Experts of a small language model: 13 layers.
Below are experts of layer 7 (counted from 0) of a mixture-of-experts language model. Rows are named router (the router's row for the expert) and show model dimensions 0-95. Each number is 128 + 24 x the weight over its row's rms, rounded and kept within 0 to 255. Numbers have three digits each.
After each expert's rows: a language model's description of what the expert responds to. This comes from a sample of Wikipedia text that the model never trained on.

# expert 15
router:152098132132155150152116124112159162161131156131119170096171142114167143104144148092113095104160158104123130118146115113103123094111136099094152095104186153151126112134143167114165154155137149116129135163141170126130114128156097145163109112115132144108156090113145131130052131137132131100
It responds to: Mid-word foreign syllables. Inner word pieces of non-English names and rare words, especially Slavic, Baltic and Indian names: Pomor'av'lje, Basan'av'ičius, Thrik'k'odithanam.

# expert 16
router:139085137130120124168154145132152149153123119141135119127160145074147165156144140107098126123139127117121146159158103099098102110088121104132126122138171160137128101104156173114145164154103128102130151172168145144135142152183115153141095132116161155112162134119182135146114125115123121107
It responds to: Initial capital fragments. Single capital letters or short capitalized pieces starting a name or an initial, such as T. in author abbreviations, Bat in Batumi, M in Myslovitz.

# expert 22
router:142089127141156127157119142121124123126132141152140132144115116088100119143127168066113123092175132101183126138132122116102109099110120114127139114123148159177137131125117140114178145127093122102160132149137164199111121148140125146171116117085120138108161094108151161105098105093094133135
It responds to: Articles and determiners. Articles and determiners opening a noun phrase after a preposition or verb, such as the, a, an, this, another, next, second.

# expert 11
router:157128132139127142144112135118145141146111162143166149122159163113104110143135148100137097144171136114166118134140116120117105102080115109096155096087138165150097070164116133122134120094134106099125156185136149150110098117159098129159114104107155133112127087108140156143134150139113137104
It responds to: First names and the. Given names at the start of a person's full name, especially in tables and lists, plus the word the and table pipes, e.g. Mike, William, John.

# expert 29
router:138123095131131147115134117149127170130137155173126145118119123087135123118149146096118133115160147100139106188162113101102118111114120138113123105129143151144116130142131125096129143125085133084097179123151151144127169161131110162123123118127119133116161106103167164117092136105136127105
It responds to: Line breaks and endings. Newline tokens ending sentences, list items, table rows or headings, e.g. period plus newline, pipe plus newline, ==.

# expert 5
router:141111123158149115132106126123099170149113148125138148118139161091130110145154124101154099084148150096144134187158103111130125086075114098084136077111109181155149123149128144113129130134136113130152147141132170175126133144145107135166109095094114148104141082105131134143082128085109133110
It responds to: Verb and adjective suffixes. Participle and adjective endings or whole words after was/were/is, often before by/in/as, e.g. known, built, reorganised, encoded.

# expert 28
router:141118137136146163157130136094145155157150160104152130125151143097128124097135133114134109112191152111189122155148130103103089091116115098084139102102150156149134120151135143111139147122118134116137152140140184143095132126182086152172133095102142110099115096098133166131103141137127135105
It responds to: Romance and place names. Pieces of Spanish, Italian and place or team names, such as Los, Santa, de, Nacional, Milan, and word-final endings like -ia or -iente.

# expert 31
router:156125131140097109137131118116165177187113138124118127131141145108135144138143152087132092121139131104140103152139165126111111113120132108111154105120131153149110108119177126122161129130124150162173155101171166125111136137139099167145138131125109135105156094116165125171116125129106148132
It responds to: Locative prepositions. Prepositions and place or time words starting adverbial phrases, such as In, on, from, over, along, near, located, and months after In.

# expert 8
router:123123117141123106162143128130142152147130143175147145128142129106164099166128149088115136125169121121169135138168110115096117115100115141117113095119152153092131120125115131067161166129107153094139159142157182143123132157159101145137131124102146168090180123114168147128111124135132180102
It responds to: Space and open parenthesis. Bare spaces and opening parentheses before numbers, years or asides, plus slashes and math markers, e.g. (910 hp), the 2009, ^{.

# expert 6
router:107132157106132128115111094127149156137155142143102136113175128114122104106117141144119097118141144110161119162166095097103088108107107128104123134110156160155135110105099143136118107110116119092091150132143151134124110101135084156152141131149112133105161064073156147171145129111101149110
It responds to: Units and numeric closers. Tokens ending a number or measurement: closing parentheses, percent signs, units (km, kg, days, seasons) and final digits of scores like 2–1.

# expert 12
router:113096133138122136112122092123133130183121123116165152103163184106164114123111160130145085146145167133155114151139123115098080097130154081141170145118189157161132127149134154108124127119117113095136127148176132147133151133165113155139145113133121155095151117132165128140098133099138115112
It responds to: Table cell entries. Short entries opening table cells after a pipe, such as No., Yes, none, dashes, digits, and column headers like Votes or Pos.

# expert 3
router:137096132125133136130142123105174133183158157117153157144153137117180139139122177130104115134132155121160139137168096128122107076158129114108133132133171147128150101106133142077132138157119144113142136111139163124121139136180083148153116130103133181089149138134162120147079133118167121116
It responds to: Word-start fragments. Opening pieces of words split into subwords, such as re, al, st, co, cul, ex, often after a space, quote or hyphen, including table cells.

# expert 7
router:126102126115183125166127141125148148134113125136111133128134138074132158110151131106145119112172135119143159154147110102105112106130094139118139127101130168178120111110104130100134151162108140073117160143158144167105114162155132136150123088137145140120153102097151165111121142107117157109
It responds to: Year century digits. The first two digits of years, 19, 20 or 18, split off before the rest in dates, tables and infoboxes, such as 2003 or 1942.

# expert 26
router:136112141133128113134144114095167169159158156127110132132170164103113168104134124138147108119151130105170103146150137074110117094091119086102141112122162163191148122125127161121130159155119108096124177132135156130134128154158091146157137112135128133086154105100149143136111149119131146093
It responds to: Single letters and abbreviations. Lone capital or lowercase letter pieces inside codes, acronyms, transliterations and model numbers, e.g. DZD-8586, WH130, CCDs, RB.

# expert 27
router:163087153153119115131113123143148163138136162101121146126143119120160114122157149134181106076139157086126119143131102113099115065138123107117136090118118167138137130120089169116115182116122096089153143128121123162095156155129068131151102085108153165123139092110150139144115131096103145113
It responds to: Common head nouns. General nouns after the or a possessive naming groups or works: album, family, member, series, band, son, city, game.

# expert 10
router:123122134144123182120130136100125166157118135173205142145144144065116109126143175109112109092146122127150125155114132122105128126054123121064146105078159171161158107142115151099160150127121089117150116123140143139115137130150111146126152114100138160078119092130114149117118130120087148106
It responds to: Proper-name modifiers. Adjectives and first words of multiword names after the or a, such as National, British, United (States), New (York), local, several.

# expert 17
router:121095103112121130114124102122149155157102139107149164105144167091142113094158139146168085132131108114140134191138131104115106102117099096102164109130140151130125155147172144099125184130099141103151163095171125171114171166152085153136117114128123181100135084108121140132125142134140133113
It responds to: Numbers and counts. Digits and spelled-out numbers in dates, scores, table statistics and rankings, e.g. 11 June, 4–0, 13th, six.

# expert 9
router:159106135128133160142123086120141159136088150157132157103152145120140108104163157118137101099148110124169153157134109074107135110082098101127146116114136152179096132169112129116129118142106119109101143126138139137096119112165075140130124108152155137119150060109137151120097157129126148137
It responds to: Year final digits. Last two digits of years after 19 or 20, such as 20'05' and 19'87', in dates and tables; also the word when.

# expert 24
router:121093092135132145159136104106148144153127129140166156109151164081124120081115142103172103124147102119151118123141102110110126091122112109116173142118186150149119141140135149118145146131092109090158157171162161153128164109161090156155131119123122137091130105115154160124126136097161130121
It responds to: Possessives and determiners. Possessive pronouns and determiners like his, her, their, such, less, too, mostly as objects after verbs in biographical narrative: prove his hypothesis.